From a checkpoint of a small mixture-of-experts model trained on Wikipedia: a sigmoid router.
Below are experts of layer 8 (counted from 0) of a mixture-of-experts language model. Rows are named router (the router's row for the expert), up (a neuron's input weights, with its number), down (a neuron's output weights, with its number) and show model dimensions 0-191. Each number is 500 + 25 x the weight over its row's rms, rounded and kept within 0 to 999. Numbers have three digits each.
After each expert's rows: "gets" lists some tokens that make up at least twice as much of what it gets as of all text; "comes before" lists some tokens at least twice as common just after its tokens as in all text. This comes from a sample of Wikipedia text that the model never trained on. Tokens count by the router's weight.

# expert 44
router:517505497498480516485530503540524491525519501524502463500481499528465493516550494524518523508519480533505476459475522475474529507509525495496501503551541509488470510501460523456478490499516476506495466544497479493519524521524516506537548509494483468503469488481459502543478473438533504447514519515492484483561492488516507460519493512513515510468509481518489499502491496494468482485494467501521500555514530498520465470468464456516522536469474455474514526570506501497537488475507504442546501489495507465502489515470466513492526454491524508509506526485459432504539507492484487526
up0:487458520496564518469481513471512484505549513503542562486511525513508429503476488518489522479503492501487503505470501544490541512518516514467467506484497454476502477521461454472520502465489489517523508509527508493534531525457504493497467523532453529494485462555513459508497515527456526480493509492506494474485505489489471492507511527504540491492534495469521522495481477475512518466510515494525492479542471502448504508481498463498509520486532477532528474537465513495516474453479475472524485490539478518490542505511545489539531481490482524512512459513478484521557498453498506526
down0:509473536498535481476530495536474493490478501464483515510482500498540506508510477544493476533571465510501489481473469483476527521468507512517513519502531526478484491519464507502474495527464474497436510479498513497460558529529488503524532489488492466493484465466473482518499464472474523534517534468510448539538487509530542501538514504533526464476468534521505467476483462478511491516517489459506486486502503474510469493515501474520503505514483528511491483506453498548459507501509490466498556489508475472473531480528514500512517427538509469517522470505516516522526528512524531506
gets: " ", "–", ".", "00", "/", " +"
comes before: "0", "20", "1", "2", "3", "4"

# expert 78
router:483478516479478506524485509484520518521529535469522472471482488499437527514525536484485497501461511505476475468494509498522458516519517487432470513525509529498527493468531442545459512517489487505495495518524468537479524501523503509500524518508519497484520512462450458489528537517539486504511478521484522507493481506499548518479478434502498490478525490498486510528476537547500494489517498491481543504519547497478542497478484526454523502503456489489465518505498487523503513519509482556447500455524511509428500487485477501486511522480501531535479518498481505457496478476554467515
up0:554516511528438501518455490496456491497491492462496514495485469503521489485526502542527548480473469481525520516476474467467487505508473483512519520472491536483473443503467510544543470525494466465510503499528474496505523493456495497469508497512498534522507514505465470453482506513523419468520484522509485469520481539520447469489544486441496504486499519456477530488467508504514484515499521488534556534515543434529514487547512470527472531508499519497501494479504500466510512487510488508520489487505526513514503539477503469511480513473505484509538504522513494512519505504496516534
down0:517501521512502504440503510495460484507543492483494513484511525493508521494559530506471483464485493502508514500511528491517491514468500508527491536461479549465557467541492460549483515496521505526486484523484480483497473488466511454466491487551486496482508488492511531465508502502557505469507504529494494488502511457508512511503526504549442527517483532531481502466447459456481489495513494505522505487492508510509541498469517485537444489461507458449512479514488490510524500519548504518511483501537518449543522524513508493526521495496520493537484535481494524501491488432467461481
gets: " |", ";", "\n\n", ")", " |\n", " |\n\n"
comes before: " ", "|", "=", " —", "–", "=="

# expert 35
router:526559505498511459476466494532538498501527510467471488487522470457528460525456527484490524491503515499517495451548490476483478494497487492493515514482509500512568495492523508503475468511517504520519499493506520501501535477521557471477486471511541483521498521501481488531420507506524533501499547500451467480458513540474501510499495491520532495484508443479521488478450491490530494486518488507451506495487506522437437532499501500473447489529522505503487524530530526524481477517538480546506468502510469519500479520497472498473496527499510478502505538473511493529498542476518520492
up0:511514498495467522483471516474460465522479514540514505551496461454499501479456532506528490530480532484556453516482475466459476495506478498472497490458467513482514496477512471487461488536498524468509484510495510502499533514515556541526486481513506516514468534539522513498546513489509481486519507460502509500478512530478475495534480463503486528551499463528533550462482530474503498512517497510529547546477519501458498523533534489473471526537541454527511494480482525514489480507525510493477469527564511481495468482509467486483492516503541497476507502518505520474490485510515522457
down0:477445518483516507457543504494516488450548498504510453483505516475478543504511535510513514520510503486484494506525495496494458560477498519510480499530530501494515539559492462514522476539531465497490469491488464568499487506518491510524485509526475503491501495511473478472524502544504494474532516511463474491486504487500465501509502484513486467493469460498509500552540555502529477532513516481519519532520459543488501500503465501492490468491486531494489484531514512525497476531534549477486452542495515475483500483491464457485510533454478545443494522481501509492504546451500494497
gets: "0", "1", "20", "2", "3", "4"
comes before: " |", "–", ".", " |\n", "th", ")"

# expert 17
router:471504477515509456526513467486510504515529474515503494495525483538534484510567467533495508464502516505512505510473517489513497491518546514483482515479467525501547483496468443448467542504513479521522510481499472520490515501486500510524543505522485464472465505494505550538503522500488485477521515474501503531506473462477484486474476520520500540471518449536509517491527482529495475506513530494512512527455539490545477486479520510521526518450484455472545529498496546475522487504465491472489493500548484482494510532525485496464499468457493477521490520472493494521546471543469435517
up0:541534503492473504516522492484540455496516489454520477503501492494539515501521490558478488486510528491523491509474448434481503495501494497506448496470552480519498442457493504501480509490519506524505557502541494489515496499473542502518517518511503431503474518524508513545499433497500479501521476506552503511512500485476485493452537487492500506497498465471528470515521497488505474567508433537499529510508521488526510519500477503516499511481529478483499476502509527484521473481527448492510491514536535525497552504493524476530509493495495531507449481536454476492532515480507483502
down0:522471527511452512514504510534467482482492486526492486548507499497486486489480487492530524551483521462500563519464510488543534486519460519489484474514462486529509548508488480535509488520553486498499502480512530474505496554506494467512511487505463494520457447456512515469512455504480524476494461478507547483507503520507509480498521518459496469500473512510497471505502502491502470518530465496528570453512517502516459539483504528506485537474471524473510526485516469455503466523521522535459501553456518498480530499518472474500485526470512475539479494489517515534481493499518499538
gets: " ", "–", "°", " $", "′", " −"
comes before: "20", "19", "1", "0", "2", "3"

# expert 32
router:500496493484509497539541489497493534509505532457512511495437491497489516490522499514528530520547533505478496493500493468475520467481512461468505518502467517536479505487543490521437543496498529490468536493520487506504552525506483469471515486486542494481517553469475473513487516508510511508526514434485459494445474492472532526518481503514496517522502473510475443513485548488483463482521498481564529480521509497527492522501484470502513497508516499504461520490515463546556496511525483522534471502499524454481446498490459506491490522492493487527520477526498528521506526435515491497
up4:523461523505514538518548494485488488505520496495482519534485458522502517495468497522492482496455532485516515476504487471487476451477475471560498491494500481474519512491504489541470513489493511495506468501492468488494505468540518515469493538453474464486495490465479522475501467506503479483518473457550524468510510569528484501495504489497514517513494490516547556465491523537443506489496505475534515474520530472553495526500503464506463460497501474540499500501476538517537499500545522494558474542474489458494465497505464466474508506552535492478516521490514508483516518472524460499
down4:501502450488478490501493515522499476495471482494468490509501510533520521469521466484507508493520495537487523510521552486503530483522461477494489498499460472507483510488494491485487501495521485464494519530493492503486523533511544469547514471502524473509494480538527443515513482478517543490450495495520498483503487513489508490528484440535499450497529473507488487527553523474496470466484496544492490532488538508474528510499537570509504522496494519527492511462516525514480515468495437483446483514506546489556481521543467569503549474457514511497453504486481494494542469520500500500
gets: ")", " and", "0", ":", "|", "%"
comes before: " |", " |\n", ")", ";", " (", " W"

# expert 64
router:486491528486514533507471514520522497508522478472483512476492503494509500477529503470486489475490510470499516477504509505529504529512508509470469469549520474507498483516492516499486500494524461548461494499511490552432515546536481523486499494491496477486489476459446483465542522511518524494511499530467519500525493486506490515501463473498508507511472486479494552506550595505524485497514517508475449472466478497483557513467482486446541497501489551480487517540509513519518494556501518542453522467483486494472519512462500500540518481500501511470530521526465545502516496518457491524
up0:506502491522536518546543504461504493458540507492502521509470514521529485489488506501471522572493477503504490499500539490506489533533466494501510501510498477546508482519506472511506514465457453479530524541441492495512482470501501488526498476517476522512476510490512506471492469512486464512510535506486479498491498486547478471520458488480481535515532470502511529476517509455510497494494552474516463544470509556543477506499503485511471482518491525537503508487468480501491481513477435470496493499528490458517519517506469535474502528538539475474518545471503536476520495451443547508
down0:517511517517471524488486521486472522493493520564513501488496470495490465494507461541486505477473472494511467488541509484490463431519498529500513506549483473466492471478499456491506482521480525516549504509491531543494502488505466537486508506476492496478506474447525509489505484528531541439531525461476500531479507448448502523448498528518515493482503500516525516494480536472474494471480504520508521453505503495499542460494491510533482480504461486484465505525543562512515476549484450512541497518507531507503488476496518477508546481504486546517516509507515489533482521492536499537
gets: " |", ";", "|", " at", " /", " on"
comes before: " ", " —", " +", " −", " W", " A"

# expert 42
router:503533539505468478517488489528529517505491507466483513459505529495517466495520467513493502533500516481463495473500473480464562535471479491556475483497496501526481506493505481461538463543508504506500451503472530466525488525552459461510517472483501475486489478494533484485532486512458528484536483533460478526500553520491514471500498495507515463546468524501478480483502482514541489469552470513508546497498513486471493499470502463463512551504513517467521527506524456472535493529476517496508496540516500495520517466490533462528485515501487539487504508453505460496460495488483455518
up0:540494500452477461467475520495467503497490470505462493450489486474492466498493513492460501535494496473511478483467473504462513483476482487545468504522497500505497464527511511482527506495486475499519486544524486461566536477510504505520514564517503520489532508475514533473505468490435454496524525502523452470559525524493520490485488511481547546537528487487521523460492478515522507480456491467519536468478523533487498497504476483485514528503508519531535476481461471469520504483528516517506510490524553519501503518537502489534471499507500540484460496495554502465484537499494510505
down0:483477511507519451511477506460514496538525494526528482519514476526494494492512498485508450479522486502489538468530491488492469536472475472469477547498546460511509513466471506487504506476458467519482513485455504465539478469569510528491486451520530520496545509537501444465491501470528493426527527518518530488515508509491464500506507491492506499484499495500513492474501517451477514461501527553522469460487493533537495484511472479487555501485508510498506497490482527514461536530522488540490514504559507521533526504472486483478522476486502468547507515512527490508523523502476467515
gets: "20", " first", " December", " made", " second", " February"
comes before: " of", "20", "19", " to", " by", "08"

# expert 45
router:538537474532481509531471447497510505509495483466506507517519494462494511478489483479523473531498509502480539482473536476488498518480519529438465503516524527487518513556490476488489486527535477513504519486550439537450490492526522524522513514535526503447506528540487472500478470475478542469506531511485472467521490468512482498497498495464556496523471531507489485498476495520505486484513477501512473504487532512531491465464516467474520496504522541471537519490526511530507520526477533467468483481503471489491472482477539505545486573528456489507525493504464516485501491502484517547
up0:498503494467482501523529493509520508456499504477486527508490491474504462479495521520507514474495507520542488502486447489516504530486483453449488458522466490529496467523477500494507484508499473452499565500530481524494503521511520516537471520486557513512515509506512509457446497505501516482505502523513496488519482498496517514563505506460509471502486475517507473461494494478541511526513504479524507491516541512524480470495502484478486507550491481529498470505452432521581520492446510488496470492557518506508460489495562521532526534503514459469504502466505533508500451510517504540
down0:499493503493512489531509485507484591518522445477516500515525510515532513487517524474535515503479476481502494478526522530481501488497460499526497498475487496464494489538462564522499490526479494497478460488453474520521516512510429543487492504496532525533434431485460545478502524517507493516483492498480544537514534479527485543533473517514476500513476536495502520470479504488468520505466522493504507469507501516520511528511521523483518496520512463481500480498528466489483544528482524514464515489462466489498535507486457498474508488496501506485466473525457517495479457504504554513
gets: " |", "|", " in", ":", ";", "°"
comes before: " ", " —", " \"", " −", " +", " United"

# expert 110
router:500507505460543538498476503521511510533518443509519451496458532514462517510489469492526512484470483467487485498438556512467470524484487534505463502511484496494522534485472488504494478482499512499532473507496450510470516529544487507503491528487548472488477535541482502488523481546504500529503514532491519501486464510503487470494495495489507493505514490474455485535495507497491489517527496494491468484450471481478505537511521502470489499501538500479477503487463477551494493539551553522458498446485521503460485502450482519532540486501528506482482517492467539471494432534524499516
up0:512467455473561507497483508487513462489497458493531464525488525532503499487500479550470526484474503479484464514479521498478519502521479534513490444488505468524502546462451498484514532451452498507518448522473466498486517499503505542533495494502541522539481541515495533470528526504527505502510525468498490528493510490540511506526516503479500515537527514481509527503471496528502523535507502542508480500485499528479476472500484523508465494485528516552541484505466457527495518511568524440509501520469515506495497494503479524496536521491475451445496461492469520506504500508519452494
down0:462504474487460507527465487540506505534537492504532500537501530498492455490517539514496516520486503473503507479527515529531521525450491487508495517494482483506520467509457535472506519520566499503483500493499502494502537523481465487517475491562513502521528487532493506413450475494538460534474528499464500500492485469509468484494466512440532486522482473488513523473506482499458496510536495485462484540533457443503526508525515510512499504524517474496521516483478540537521493518569484516511481502512483510506518466461481494474477504517503478493494454519457530480524495502516505524
gets: " |", "|", ":", ";", " the", " was"
comes before: " ", " —", " +", " −", " \"", " A"

# expert 38
router:490500527521537518469460510506516505510494561538465466517502502499480514461509455509542519511488516467536484549521556536478477485467490479495474464464510486525491510492513503438489517507498498520523457444468501478487492507470495501491534477484477502535508527485506472529493489492521522492518514509471500483531526508451439489490496497504536467535509513497459488504535483512486541498500478514465514499495546523494467560483463453541488511470495502494529532516481528489486480514539515508504493471482485551528480525505512489493443501564496526487494488523494478556500513501481478492
up0:547527526496495507482488495528469428475450480547470519480540570484491543512489488489497505490487491504570502526511530479472473485516511473498504512466529514511463538484477443465496522487523514505508526501496528454487494523468517474471502508506483517496506435518494503482515518460478539505520478482508513474495521533521499506490506484498486501509516492501543529468506496523484513506490483511496503495476544480542492541490521550523500537487520464474535448497469536540530502480486525504549530485498509492533515492479499501519502511507450504490520515490547435492468470492522510493
down0:477508486502508468496487488494531506520508524444522525527504472579505468530500509502500498502524487502472483460477425531519536479538473522487556525508478476523490474474495510522515475543506469512500515524484540488522519499514519478540475521490483458476498526535494460505532501471475485485493485476515501524510462479471485493514466472518463505502469525504480505508481524465495518509496516521478480517524497550507523486478509520463505493484529547490472553470535458458532502523491461480513540498514522516518472519492498515502501488461529541472449540494515473510489519455488530452
gets: "20", "19", " ", "18", "10", "17"
comes before: "19", "18", "20", ".", "10", "00"